config.toml
norm_eps = 1e-06
tie_word_embeddings = true
train_tokens = 293800000
dataset = "wikipedia_en"
Below are experts of layer 5 (counted from 0) of a mixture-of-experts language model. Rows are named router (the router's row for the expert), up (a neuron's input weights, with its number), down (a neuron's output weights, with its number) and show model dimensions 0-63. Each number is 500 + 50 x the weight over its row's rms, rounded and kept within 0 to 999. Numbers have three digits each.
Before each expert's rows: "gets" lists some tokens that make up at least twice as much of what it gets as of all text. This comes from a sample of Wikipedia text that the model never trained on. Tokens count by the router's weight.

# expert 2
gets: "(", "2 ", "1 ", "0 ", "3 ", "4 "
router:500609489511483413355557468449573490622445477502463524502505458546497490460496462425562481479539554454468513495559510498472582492541493542503370536456586499494497506499501461444531597437504439
up0:480549458574370528518544575557467469425439477495523442531527518487468400445522556598460420522584511547407473579463516491539493499395522483452492475489601517476602398427523517447522565544521521
down0:529445480387510501535557448487589581599578408513529455561533520550496499434498631541538396467484471454477447499409485435549503491523543542530497540465507530480583555505431503515513419576440511
up1:545490511475585511481513529473529406529515560481391422423474592506499516624422524530482557460462575474538452560476455430457498468476543480490515486497552547497527452458431569548488556462530515
down1:615447586443539468601544531491557488535432488508480552434474527558389476480456495550544557508526496499534474535425458505471483549455525428424440486513480426520591545505488528568416492469513507
up2:453474452557545497522461590476526528613486475499420558490517561498405496450567555484511483511558465525427503515525472518573543476498569460620471470547550498504529431494577455469464593428529474
down2:564475565425533540411451507440604446439455527503507470546586620586476457455527464509424445460470516510494561435479422525588469477539485437615486553472487478442590539495556535506490481481479550
up3:526481502503632519469495447419485429543561531493462473539443509531519451466586514423586448419464511522572514513537473599492512439435439485472544464506594464495534482484447537543460506520490539
down3:479428532420551575462503549450551508490480596509472524476507417451485544546549420412604411395516410507487460459578481440471433417493460521491548532576532466441510478503405544493503561523502442

# expert 51
gets: "(", " ", ". ", ", ", ".", ") "
router:539586492548510411415599567498440440544516447495511478546490494465434460536522498484503540579487584431478483504508552489577462490535474512507413491568506421501552515497497441454506479435486448
up0:569524496489466568471519562507546550456503475503540562501476448367434432496517477555467563596462540516492555500512561558481516465480519477480540470462496506493484499468620430513407531424458522
down0:571493503451518439573546488527486530489545551439519475420448506539504453499514493553489552509480517502477432468553451498536537543493489551439497467557405528482496487565535576606488476428458588
up1:495492441573608599462497419539486509523522512458438554514473563453511455447409473418518617570491614437510486639496514494464436465418506515459497548419537462491535437425409478554453415541502527
down1:521508536466515437437448511447479500448451432480500471507544467532577503458457593489469386569440541379561575558581440471499444441515503487483528447499491559377552493484465475449507456520424590
up2:521468445478559424468548538525503445501481437503424572525563467514533543497505463607614505503401448431451539460460552512414476451524451480418553491596581519568452467505557508469488506463500419
down2:488415441476537513507504511579407578501506574541503475447517562519457534516560413498413467592559459401474511556508434541512479518471642499515568501470475537506459459433447546446494450455494491
up3:514504458544444485567511437475515431530557573529454526442570478479549484514525481453536505512504515534482590422551479498400428516443453570590515433498470439583437502507518461484494488487529501
down3:526428507516540504554434447508492440570457429559538463490427511591478386559480498407573534374484496463447536595509521567547530545482509493542415463526504470404544497473531537538451513512537541

# expert 23
gets: "6", "201", "7", "0", "4", "5"
router:511508519439561543559544504480529466568449656497520563639501421483428478485561520461483493498471529416486404504546451500518428499569489562503450506575524415480514417499500409489510597517424457
up0:446465400546508446507497610553500526410434539446556481507584532525465477526547510526593508543563522492419446462524551561470446381507410466513585562506599438500512510506486532508522493455426466
down0:592599605461442455402511558580504698496462554452537647548540519478356558497449435499500496522585521558433508516502444519485508546478496497465460510476448585492530577525516494575452572441466504
up1:389479507542562485498500548503560507507474534576477427462503558487536461412511491526490474463553602520521464594498514438520547589405514570492475441500498452490480481610371435400494399488504567
down1:643574523495499390429479530470526597529496497448480577553622582543440447574517539507369451460515487448493547568530541563502566499496451498487471460539492469538481451516412491498487504570572481
up2:512579485480481561504508416455585580495499541467489443537511473515485472575520605521380516439501441493561604503608463513506455524393484526485532496516511589500596489408469496489442587493537534
down2:513525415527524555435450514462527432455523475492489441521413563461509363460550526493549524497424496430484457436522559442506488517380535564504573485540524437503490449450450573518515491551576517
up3:455565591447521492486465534514612499577511595510443555524504489423403565498576453558541540502511597473550462446492537495598530525510577419472532445514542428501570499514517493500519528430502580
down3:485448501573525542489502603530501510604535510544527446514444580512467515474582606502397466480477519494506434412595526513440461511506524510515496502473508507543327457477517478533453500476507475

# expert 59
gets: "\n", "|", "| ", "; ", " ", "% "
router:510589516373505485535488496439466492496453638500406541494501485521512464576562504513501539431573572449532569499501492499497549502463571529499421465535479517533513528498497452409550531527495427
up0:522464499531528546473511454487432483463559530518506520497495530457578511410521456502566554632582423490491570469482434533421599491453570501524442324431483631502445410423540523584474516460487579
down0:470411574500496568547523522504535595541501430471435517493519560527463603495525523519546472489489400483584536556495497437458446476523444548574469528494449444497406622508546513460532503455380565
up1:452476469510498517491487596428519484508532607479389500433516485501541410603488550534460570474549577422434451533560519554485547516571539553512472532463551601508491576474541510474399553472466435
down1:496612498560553573512463572547536464440582477488464529584514474587526453468460420471507481511474498445453519490562538567441498522582481505531421459536526470456506438471463447425446460566509547
up2:449540460486542498454567485461433495634514457470445465530519457538475513530564540497458448573556578501473465411587501537522509516504582597397467469529492602474555478422540508527508460411508508
down2:459599521467487526495449441485394522468531583469547548448508457535412456401450581535549448503489584426491541597530505461534547529464511552454472405488419646516546538468423521415627463519529479
up3:513406399546428459507551472450474582542529475502632476489552458496548431521421520505515554559616593491487463358461594563557511538484453588518448483517574500505478477551524449432547512566472524
down3:474489499478424435506563463513449523538464500528488598492509582444503625539462512536477391559548471431506565470468489507431452552526589489451532551488447460471472580575558510488404531469487505

# expert 34
gets: "em", "am", "ag", "ass", "ach", "av"
router:406501559471510511513495574501500443516527570499463419569500556559515438504532616425523510551628514448503440499593443500478526498478509491498515454521581508495433445500502435511482541497449545
up0:540589494391564537551566502574472480468537415555546506442448474546546528613572548415465504546502531534540476500558506512411454519512576448549471516559571554586529517537562470519628430475409483
down0:503450490473520495536510419483592553448461598469572535519445527508523525468601465510466423426427564436492515516498630493564524527520564441578505467491571491485536498510530541499477500534488416
up1:478501490590464609421475555457483533502586508545612453599479557530519543463402472460434450474452580490483469479573565556465434554481513481562542511491520523517440520511531490476468487544531479
down1:543548517556557508449596548431543444369455518463522578474551399525523452528576492485524490534410519412438516522402438477547543471477494578494511514486444521467509561554446508536446457510491502
up2:464586471519474485539657550502384531505514557574465416642536478440455517467482603437519578520462421396485539499519403503436468466430487421463483588514539546454523472481500515517554473513600526
down2:496517518588467518572444375418479461502484483561528431490542546538564391501430522512454511480503527441517439513524532547417464465515531493516514485387528485551501560460473609488515534505515484
up3:452518456611547555485432558493621546526383504504602513519511465455494550569510479498448491489538473491519523512519449495569493396513455566545541396494512513509586502483486412501429457471552573
down3:424594591552456642487587539582561480429425485553556473513535494482550427428425566570475542485530545607438561474600458543443483434474421483453521529515552435544481483506452454457519473406500509

# expert 46
gets: "| ", "|", " ", "; ", "had ", "have "
router:552611448491526497529555518483442464478509545505564624586502389589474404517476457516498517461532538431464511496486538506475519486559483524504468448578513499470526548487504518597446503512369407
up0:601584545529514551456520530512460462433487464451533555482526523407493411553473477499495487484503479527482478562474526587530429546517555524514487494575570441498593489473528494527476410434509503
down0:445577442427520381551520541476540470554545501508463479560543589564538506463513520490479523544515460549472517483463519435470499445380499506534443570515455497610504412493502512486468504512509542
up1:480452458468509515523476489468500482487490500554386464564482457570498512492464518525486632428497552416598408524439434481548466515471486431473625471600500507539625504501558501526483420520477553
down1:542495498551503546363512477467521511538451522527476561458552493519470451488517472539495437495424561495502577477520556525459544424466525529538420426427581489438491568550507463554537545501444432
up2:535477529443488499521571539491406527512441519526498573565436527547444457532472419491572489534530478503423436530470455508486459470569497527468499526554489516452553500487479536446478584512541591
down2:600443532549537485585450493590438600388605523518464511476623493477449451443458527626520573574471509544523483503516378485495529505481568489569476530438459523499449512492539548569519417538418494
up3:506548476517534441430562550575438504460432451462479523508532579444554437494497485503509498592617526488570494503529500554413548460544522510514511494488501535480455526480537468579497520605459481
down3:526589559563506523437619522551469388469497568434454507440456529477458522450488559466566549483515498520407480509529473452547481491386461521511637536511496372523480469533561533645518535556481407

# expert 15
gets: "er", "ed", "ic", "\n\n", "or", "ent"
router:450462489431550510559487476436523417578479639504463593456501431618464534504464632545486615514386538528461503498522425502485506497490449512500489474518475494498494454501500480509550479471510486
up0:460458551492496467545533511485555466534468449529504552491388536463541489485509555574521637541483487511444520580556535454444507533584570502516452491478538537492448467428485555574432576608543457
down0:585475511483389517552554400479436538578557579473486375481490484582464438563548459486595504515518504489468488412478516474443515486558563609464439477474562570559507535513532532590489542523529494
up1:512566420469540451547587513507405523565596551512476550401526526501415507515584539529489440444403574514478479476497419543374399455520486600562452495435505537526465548570425518405466484447522443
down1:533552439496485481545574510507537552532556526511521501398498513443474479383512443540525380550529528462426547524570549430467471427545489453518486569611443477447491516503562487456515525449515600
up2:564529554444442558599559458482520442610426544413476496446547528510470489460515442513383567555571564503484493540486508503438508532567505473486432415419457507465532457488483494494575494520569445
down2:493406442446525422471488455497483514537478594482528486516401484576475546502527562410534461504427455535544515479489479599478550630526492502450510416495574446463516536573496510468436507572505485
up3:477564438387530503526533426489510496560632494518444476509434492550550534470587532469464503493665495448527526436588484495465411494520424448508445494508503586480464529472535562535586420454493467
down3:507465421472474531508511530485490484432604527495547422547415525443498560453387526529550508558590475432523495472533500585488582502520506512526507524540561490622617577350503508571446544466478498

# expert 41
gets: "==", "===", "A ", "\n\n", "N ", "United "
router:520513519442538459467621559394547540532481528512410571490499540419496503566547518508440475495512541474456596500457461502446616500494497480498447540498554495513489518501500471463556427481479463
up0:542464525434454558499577507419499416565558450594509488424406463483516485425540360476588497442516516494481469492474511436526503502494580547423496490528490504475397485512434444462507580451464525
down0:396537606526482402327493483502495522527529528547562530483492507490490475490620520374551588529472495527503502545466616466525498531559440452466567499558425573593450522479575436471533508552503468
up1:467509473497517577445475543469501460501570495528508498512452519440487570536418502519392467611591613565424454492519518505535432548375513525461442487525469486479469451485494467510618502519518450
down1:449455530566400393472419529542559529539535562541407529525457443516509521530495534513507488559632503420474501465452534457579518526402411474566469461558524510461577511534488487439536558414470444
up2:556586412442391516460482518582505505423518456441460514542536483529457484482495487500451443432567497584539559502606425478442531556505418480496418487545456454518504458453544374524550617552546472
down2:488526463483522512429477494447461419553442581484473383554497469600554539531454533493454581465521512597609517450462396454466547559515559525475609580503518540477455549460503455558405478492501543
up3:486359455462479489541514543516451401425368527515515630479485527460458505574484484538559428453508586532423489482547437456544458469551480505436494518593413473482510556500541503417476514591466410
down3:448482439522517475487504514407494441513586464531526497405552555537474478484469560476500558517477570501524547498382403499530530525582504542572412514489436451483530454490588373473555521479473498

# expert 33
gets: "ing ", "s ", "e ", "t ", "al ", "d "
router:484575490500510453510576565463495435533419475504381545475501463463480537615520483514534399482463530430442562497515447506467531500508560479502443414551489461454442472500498452491493503509544479
up0:519467436546615498526518489473494535535543423425415496492530436503460440510524514509417462459521402492402478458453468534433574474578590474409509434453546517411430488517500427469464515490559501
down0:454510540493493500546460523476523494507468535503554492452539440517498545466514576542452524571572367502528560612509594479399487470482568522458510529551411479526450545460390447435409603589479470
up1:385554455457377409515477595457423433488541557485545484511511526530569553547600399570475499458606522433469500484502446434494500525521618580465463465525481587502519540477459491482547514615489509
down1:410500521531472398524502481548545533543458442455501569468535507572445460522502468561501507519465475439530492459441528525511555507562481541367551430533463527399485521493484406426395535415520544
up2:483543408475524460473473516508484554531479486564500568512563453408532477526436544536500503453565594482458518517434436542489400439459545449508483600466512366511488538485547553489451574479469511
down2:560493529483532518434511495516526537484516555420463426458531413532555428451488531536571467488496448547463398551475431535526484474446549500497587464522572527544577490553499526525459513534544490
up3:486510597480411489454508462505421448586515388438500561498504508454454391560614557522515529485529511538442476527505578538474338460484581542453560586535504485504471600482522475526578509407409453
down3:603550575467446440453576512535551549443520554525598473513528482474475445451566472415519513571591482453500488504606501523525537472467491425480460589552483452521576446431508401510465467498476457

# expert 40
gets: ". ", "\n\n", "\n", ".", "==", "==="
router:514528545502557446435522431386571478513450569501422477500498470433550483545517504536526492437601518446418556498532412507436577499456533564502513506503574483506562547502501424534522429514434456
up0:487489449500462487383606438479518490534520449505440497566517520419536554500587466461474508447526455470436498505399450471460496497501508486534581441484607449462491557488430503539569455531557506
down0:487554470452431470534570497504503528440524608504532480464457570447535501445477389513489555402570490604541513561481506492513518484567518450553565459506547517514443519485534526466464546524559499
up1:501467472469547520464515487498544507543455425478470424484551424505492476488567485562420463438543463512522557419585451579430513536477471543531582482565598529523462422470558506376471459573467507
down1:468520503476467436466536421548510560453491553566484457569470501542469526513436515518507546515475509474507515471531498482550479532468512427501533459414499500556544517411562416455527457526523384
up2:425422495507449571492536518414502425488527496499466520513520525427514516581491512512477517537540443528488574461465508455568494534521480532511638557525586482605524416482512628436519505440454442
down2:565583496494502465432482481591525512495516496494532503518501407542486427439452482457489452500612547523508472546555406510563486514483532609489428518543510500541479503423432455609466463465559485
up3:472531410537511522527516563479470418496551517468460495481566572463558534527472507522507482498451541589533533529463512589516561503587572488494431566520567457473501542485499524432469590482580460
down3:417451473533525582528515551451524562461522500528516589529508565536526578480473528511493530442475434495603443461442524447467385594571450480511372536535478380491527556504555504472598494467565439

# expert 55
gets: "is", "it", "id", "end", "im", "ish"
router:394452413495530463516489504419501481542528562502464533501501538580583552501559498574547499502567548417382491500564378499456535497459540610501400495467512485495505589500498462426488537558456430
up0:496391516514438532413506541429477519471550432529483450491493502601572570525591456518538532428447520415449532400644496557549528422501497500460520559481568502490488401471561496432489642432449433
down0:510550549513431558464516403525449459471476587513431563494486486561508475480455590506496580527506445431533531561446435430490511438546423436554502522524520486482540434478489379470543461539584490
up1:544446519489523477545521450391479492673536564505455527478524475604566524440510597537460582484513566587466465550496470520517530515570554539475455546506585489535560586528499468446434395560486464
down1:475517591475505552515504559498569502350459539552476394482496464485505583582543503440438452620524539477570422393474471500569547503488446544572469506381467516466538524399549498508575501527526456
up2:538512598373531460497487495510458482492426450537497385576520562551429537503509486491511477515476459497469507500509574540497537564502463535480506477573507518504439662492489452431463537515463431
down2:525521498495529483474490519484493529473431533494527476498520444465401545517428523566523418519523514476530590440488468570459489523488519491421507504501436443426582558503578546561503562532414517
up3:487459418556488465463452488466618483543419492534559517484548523555568506505621396386502575484526538513527462529572515455458506534565504551484410529559517396517427562513477492517486527453481564
down3:584441455473548524543531482450473522513597416519484504513466461503488491501574579442560480505472529461543424423458448464575571518530514428546449433440558536463601408576490483499431446554569423

# expert 62
gets: "s ", "th ", "ic ", "tion ", "ation ", "ary "
router:483508531385474453516480559465559509584471528496477511496501431480488619516576523498546596504436549496495492501501476501458543500540573431498381448432586457519549513499500484462433503423457504
up0:489434525510463497491428556447505513407545583504549469442495452542556488534560483520438530442467468549480521484495489541511476414498566454537565543513499502461480460422551437414469535545488465
down0:525509546447477445490553448587523472468527453486519453543558540463460541555458513547538488478494511549531480497438551582515492506481502457408582515471462550500614363364491501585542460489488545
up1:620478456437552513438467512491623551590525493482473475477537539472539496495457547551527464515489558528568538453443501536527530527580491471425437459492599440430535538565433478457495596378574465
down1:485548474559478525469455573463542559493538455516484508404533490498537439479527472534549464545518528441534576544445572477485545405468448599497475435507503535510440554513564452433482488585439485
up2:422516504463599573515470559564621438571443520533476519345556521526489413490539579483543428538465430544454508469640377508532451567532477529463505475541522451526463497465436573494523431492539477
down2:455481516485515504454441501403509533493556590535557593513394367493455479516474520469450464452486426475396425417498476490566494652498477469495493492450465526554573534529492469464533529447424413
up3:491577500428560528468588406514441515498538541519529528526450517460505471528569469577443514509517569449511567470520444520547510500545471516475493454525495506596472482523443428498557593474551517
down3:428398538484518419462480519512507411445433457480535431474489538436564407471453487580540513445574644439500510458527521530538435463518607529483520522500540403472504465549523472459427478559580499

# expert 42
gets: "ti", "ic", "ar", "ati", "ation", "iv"
router:428553455449505448471504558486572447517531466502485564479502442450503500592495551456526398508518515457499525499522456500498408504555515539499614439525671415500459451499499433573400522442420461
up0:542528409469669459538516511555552443503384437439576506473449522472480562576527513495539542565494521446566414635478431592518434518465466503509523440469527437549470560518532470511441542472440500
down0:425513454507494512560456569594427455495545612500462451429529540408519559618499485494518473510468497524494374502525514486570520504460388513481493520509393532466446504401545478483516437536516456
up1:523554475478618435534457478472531387554489455508508504483479411471491520467527494526470333499516480464441573487441454478405466508466533497474547448467557517529562435513467537505465519490485522
down1:523517554582428526505546457442492510478489574505533495613445452445450506412485566569539455623496441440429386533484479482466460512579545464545504541378422595523530463516466490550455527548597465
up2:514573485511565454493541513485540484448409444427497453548535540404446446568460401508533388558518467532538394574500534452491520488527497513511520497523511449476580433524426529423473486429499564
down2:530564451532541471472526502462583549452470475465484479534474527499391496575479487453472510514546490530524595523581486444487484469477448481442397438451519478476545533497537435545501422607474535
up3:504568468466532441493443579483543400601497528512457431474485507526505514476472515523578514569445548497439425426539539543489433486501458538489576512405522457471567439460477385524485476504432464
down3:582468443458531528499564567482460548460457519498561439512611494400465390519540544554522527475521551495591513543612463517458529511563536497512563481566524500526534464482640591699523518534536559

# expert 3
gets: "the ", ": ", "The ", "that ", "which ", "a "
router:554568557451527555493520520465577534483533451507399514537499471480509448492506519379599487547533520545438448502553434494489452504470538548495514471525452514515563594504498452607450497479384492
up0:506525441447499514557497507538469563516514571551530494546465501443468556472437431413438541501461523456462513486497567457578569510489623525458460467452390553565487516546554551490550503441519541
down0:445516602542456526528573487445472477453510441434448506563471573509605455412513509607556461537424496512483479420458458522444442583590492517507527503505525484502456535527451485514578450554525462
up1:489542552562462494512512495546404572490451480515543502546521475499415505387567504420492545534524519431491453491491474529414488442608484532442492400531438486507533435552476492485496521483546448
down1:550469483472605471513527552492506438505511494487475591480545418525506474585466621623472556451404426519483520494568512472488545555411550533467517502470559527537447545558529565538462490548529522
up2:474452562421549537440483515526467550551547480463608498542528432406470501404457540488497546458509485435509536470456465550412489447515490549514426512572491486436495402528532498399577452560525485
down2:499389410498506431491492548535427549576487430450515510537480513512429469535498616531483508499567437460490407477467426529455475555541493536450418449547540529559470453518379459459569445474476462
up3:556521506422546469480540485436486551527471525454437604525548459508535445536511371526481458453497539497486462506509554473425520530484501471478531606525560487511427437532510452484545547503580553
down3:443382486517414448488430508489554436559459482507456529473459531506538384595498420538447599498476551482529559487457482531480439478495528488452428538597533577493409474467461459530445550568494567

# expert 29
gets: "of ", "in ", "to ", "and ", "by ", "for "
router:532522534460542462496510470488481372530456482494435589481494413546515491449473466532531536480546485517504548495544483507476510496536485595507514430634519433501576522491499508448489483494497408
up0:515645465516557545490508497415475454470465462450498494527467509448528431468511479532507477465621536561478555470599514615426486484472524494534504466523452499417610523494478514458444493533450492
down0:455432517498527467544540422504451548493483462468520546418434528540490512566511469504416479531446376467560539481420468481651433518514479529524517528486552492573520510574517466464496497531500448
up1:427527469576566577515477502546597488561389485494447531503525451580540590501512554554475522519485391408510440474502473443504452535435423554425475525498486527532506539501557416476594446455503472
down1:552505403527495476512528522472382484479507542490478451477524539476452511473522412430491503493564500562529521516440486491536555480615529474538522437433539458487466430500464533556427440463545526
up2:401570555530451462400516473457434510448557500475489558492539508523464502482525490512422489487522500520552519475525484491500483449475574513462504416489514617501514463447488501514539500440515478
down2:533420544455570584514431535525569449534347531476447438501441523464512456459536488496470621445410594581499532386453456588476544592510521412511466563532492429435439511488523415485455500507428477
up3:414410491497442500587506480399636430528486540587533534597515450386521589512585440490438502478548548418529499458487574416558456500505485463545473548545558480494554491541526383528520472518507578
down3:498673565497471512508563478498555531397544545506495448502467473462615475457454410495518567554476479531557563582509524569488474435440549571440538475484472546516483434504585469415505524475448582

# expert 43
gets: "| ", "; ", "|", ": ", "\n", "=="
router:474499536418485493524682464424521397505430501499520442500500448506570474485540458475567500470446528531410468500498488498443590500527470538500503479572476503508534573499501426588466538571464338
up0:505481471475516519363513456481489516533535426484514390475499531541534563617571470480527477562528493561465550496557460428484526505556539576491543529535490575576492593429534496504592532399530612
down0:516593513492521404435407519433550500553533495500463528484415519438489529596477545590491512517515511520527529586464511594481513517518534483524550456453479508489531528382498622524476550575556382
up1:501530497487491401494560468465507543477477577524504519458516575542518477543507552537358447476557512502462486406520544434424594513509465519489580455454510534543624557502465504492499490507500546
down1:521329496542555465440443421499486432549466485521517465500428640522537492598423476474516400465501438503643473523468515453596482433487552564598591548559467424479535514544512503561539529542490485
up2:494545513500507538637519561518540556567523454442557550370423542495521538520504466464521489522501518553568561455497424558481474486589455421544532539467556533430435391496444573527525368465572571
down2:507497467603503489457496520491499473474512476455512561523448495500476421412485456518431492408517591491505554482415518504595408497543483625480472555505412473540568433499469476475557561573502418
up3:409501531497605520504557493528487444457576430491506452548475564531471408429473532403489461477543507466478444476463506441448601494489555429490540466559494537534554547539540400440495527459505506
down3:510381567537541448452553482519569485488479458529437495501490497443486500454456531485587459511467511385477555510437451539442543520467545493494481533511455520474461429490461567501544422501584583

# expert 12
gets: "s ", "es ", "ed ", "ing ", "al ", "ers "
router:479417459501572538559508576529447454532379508496513465496501460544619568534501573432564522547520523428410488499508465502447511498497470541504502474579575503531540452499501522508526507460453443
up0:531510500512498495511501551501493537491511451462440466483460436492457587518492478430519560521486520449552454513489469537505541499556498526478458453452600580492479495505500536478519502400556491
down0:442548580558429478493522530461558566558378465492431534596493474498447381498457447495517477518500539471471532603500461443525494577497457479516533527515424431560498485514537446538439566432505529
up1:485470524552680475570549460515433498453470490525492453433432433522470453558501488528502532599411486519486470494424389585488536538512518448499459543500594528580471466435526458540540509560496504
down1:509497465387579541395549526508432491471482402492490543414463613511600490388486494419496510355510437603514538411554505448490515502504557481568482465539435486528542521468429501539440523439500482
up2:543394487531502505529525557423426530467551546485438484570512566581465560521480474448521565425576606511470542563582526605515488415422438515574427561526517560496520548456504500473458523491497497
down2:478463456526493496444495444534541442472485437480504539576481449560551464486491470397529478592575478460527513536513528591490488520512467474537477431413475504454408500525484574461454476583474460
up3:492512528451433451462608425510506449529571478540496506410469501526516539531552464570459454491537436505417486568542510515565480415576625488529560497438515566448598490464496509485486541449462500
down3:462536489487596470499507506515554457540555422465525534491501417421543496435430448518475575423548509462570499518460473535514539501447514444570496532558458364462529568630568556474529597460554480

# expert 56
gets: "1", "3", "6", "4", "0", "8"
router:583604469502517439418576541493546484555462569507453503532500479611432471495461406451588439460503542356445409502538445501497488500570512537496403504623477445498498538500500461542507544381520375
up0:500513467434450518552501507427539475501387615464449475523526453485578438485584474668401441485445477423454472571462389575546501493496465452461503482502450551423550459508576553496508428531583475
down0:460475558474573410474589492476458585493528531501498597494521477391432457496409474528443511482477485579500389518551454570442411546547450526556546544492472404570549498432489558479356568555515562
up1:510550532556484443509560477500549562516553538476549428520507526532398496651574441465519442468452550573527587500471537471427478487600456522531504505533507519517431532519465549521568485431463599
down1:489515498504561498434426492440419439464420508547554496469465478537528512636538516536440525499502501519501505480539561416478613448467443473522570508374533489440574475516416549536552509444490599
up2:452505485508530511539609370436432477525389594424446485540545513540534468466468491411539456624557571468489468468462446527498477494481450548497576511507426502481486495449589442543462448509608551
down2:530506451463540467568532439530412517488558463497491466507526407487538559463505461532462508535558516536491486566583442499455334527489464461417486456480544471518524575517466521576531532494460550
up3:488506432581516448492498511474448446510572503489497568556593421543602513558330429417525488593506496463509557432490441508502520468522554476412501443561439442524493558535544511557505439389435526
down3:539497516486543541458566445565456601464528532491460460495461400469431491501506492536520537358541544487461463494523495463520476535395549584481497475480479543413606439468461519540451466559508393

# expert 37
gets: "s", "m", "p", "d", "h", "l"
router:525524465529572515429562611534512460499452539499582530467501555488472539517532438451530373547605512468403480498550471504456510499529572561504496443604431518507469557497501437547407532476425484
up0:502516503431599517426493529585511440561482479494551515434477518487495462507458473436450547568587574544456441530470573526477529569450599442539499555468430450458477360455524512478464446513498461
down0:465517522586494511505483535467551504468463415488488448521394415569560583515439491498517405486398496532522529441542551446507519440512426592460495465501615554424482632469468562513455513493504496
up1:548487489494564515448474449472579523536520590429561474459482464513579350526450512479545503470459396517515471572552480553375504494515486533501492408521448471627447487467483450561431526499480413
down1:494450462457427497555534521564501481574497603440401490519504475540582498539447538598506474514444449535488497527504520527430492515480406503488505512455433611433528471582536475492558559516431541
up2:551522418467538432460523611529558456436488565450508516560484522472385363571477456470434561533564557516466496521489516525413489548504505491499576434527529522415480489362499539472460551534429485
down2:455476553531446532523468490491450545606505483510559488466536537466494585506567464468487501485466511427489419431482506562589479464403578536489452486581573555553473552593481416563499535517482564
up3:534489393465482438549537561477449510511510527457399554551521519581571467546467518523453519455501569569506498524501525453424483495504474494488566546492536560546457525474582528462418410565460456
down3:557600517600556500548473483464566547469468503450508546587577505523468503421480577529512558531565447486502549585491520509620476472483451557441568610442517481506527485517516492473515488504508467

# expert 27
gets: "the ", "his ", "s ", "'", "The ", "their "
router:545520512409558465498541571493542510587476514497428471481499531511525406503436546479570551519544472432401471502577408502481543498480567613500518450517455409515486456496500459525370518445430498
up0:462475434561446498456404497468546484518539578478511434548544600480600527503539496529599456494481567503447513453528466549510515479585515505475491422576507554461465562492542445539459467363473507
down0:438577547552457520480539478472463567395460525534487558421514462483461476540511515484538469504390468500467469472511548422493473497496563404385583542445482521529471507454496488479465557608501444
up1:508524478437644538534514492384547412523452531496518548550467498456555427499532577488461468550551389505556552498460463456505459512486479499496565444536445485575613471475443423473519461540511494
down1:452553475484481494475599560529487489472497537505444417478535571466492538433554482492495500522506529515588542435416446463537551456597490518477447547439492470527568457412529462612530606485523501
up2:390442562499642545449607514476587429396491485532495488637517547559528538519431597502506497533523496491368520406513495491539490556523451510527525499496478496523443519489515459563385405409518604
down2:469586419475560524472590542544607437477546479458583492631469490503577526523482506465493517417441488543418451527556460484526467416526524517447475490459390465466572498457496542464574484424479473
up3:483538515420473512554496435494514557489527483497452476489532518446499482468470426476472473463525582456414571473464499479588506526412442512557531502509493456504424531519516479473383460452523506
down3:526533467583533491497477507452496450435581431508505524516482476527526445524579528451468418475435555451499418496540470531480454554485422509593498467565543522437451549484451452509562503438477444

# expert 28
gets: "of ", "ation ", "ing ", "tion ", "er ", "t "
router:445519449435554545526533488449518526584399511500500504487500479516512594513529634595558614525395537540428553500493517503514511501594451475502522471487567420492506502499499474431544478481515420
up0:472501654487482601442526485528502493592481487480474505506469487514459531452510588403423382495457444542443559462466485480438419464453438484525502486532400527560515456502512477478425553417533499
down0:436467492513547489526464542623574487440484459501411639506445480547522474463524481546499494562504491477469462417564534520515453530551518545548388570546619427568480519458463554424498594478519406
up1:526458469530445479436478472494539443531551519494380514526480458528473490487570471546565509434496573516543571544529436409548431469553522496471439515567600496615500456489545508439447477528470484
down1:527509461465517539547517516469551441570449567518494439537503527459487472491509524396480527481540589465524453585425493445485496567543530482545550531514392413443420520486518525584444528534512517
up2:592480522559568459500443544554406480499484440467411471546548523578556517529568535441451578530553498579486483493522465431476549427518498527461504555513573326491556472522562561468532558519525481
down2:414555505490488496499441565502503530465428509506440468491450526569528524521418455483506566527552537445480433530432440519504590518422553540527528426514478447461363476416429569545549527517510576
up3:517474454449387512448445496480489494506523518505443467530482601536540513415522513574415465476448475435564574424542345521497545511515536503488566456580484461471360642471527454478445556471480465
down3:448466411477534581465568512579517475545450505497496369506491449499481375576421444510475557441499454507600490486559480479440527481482601494530535481420615504499540562512431610555446427490546489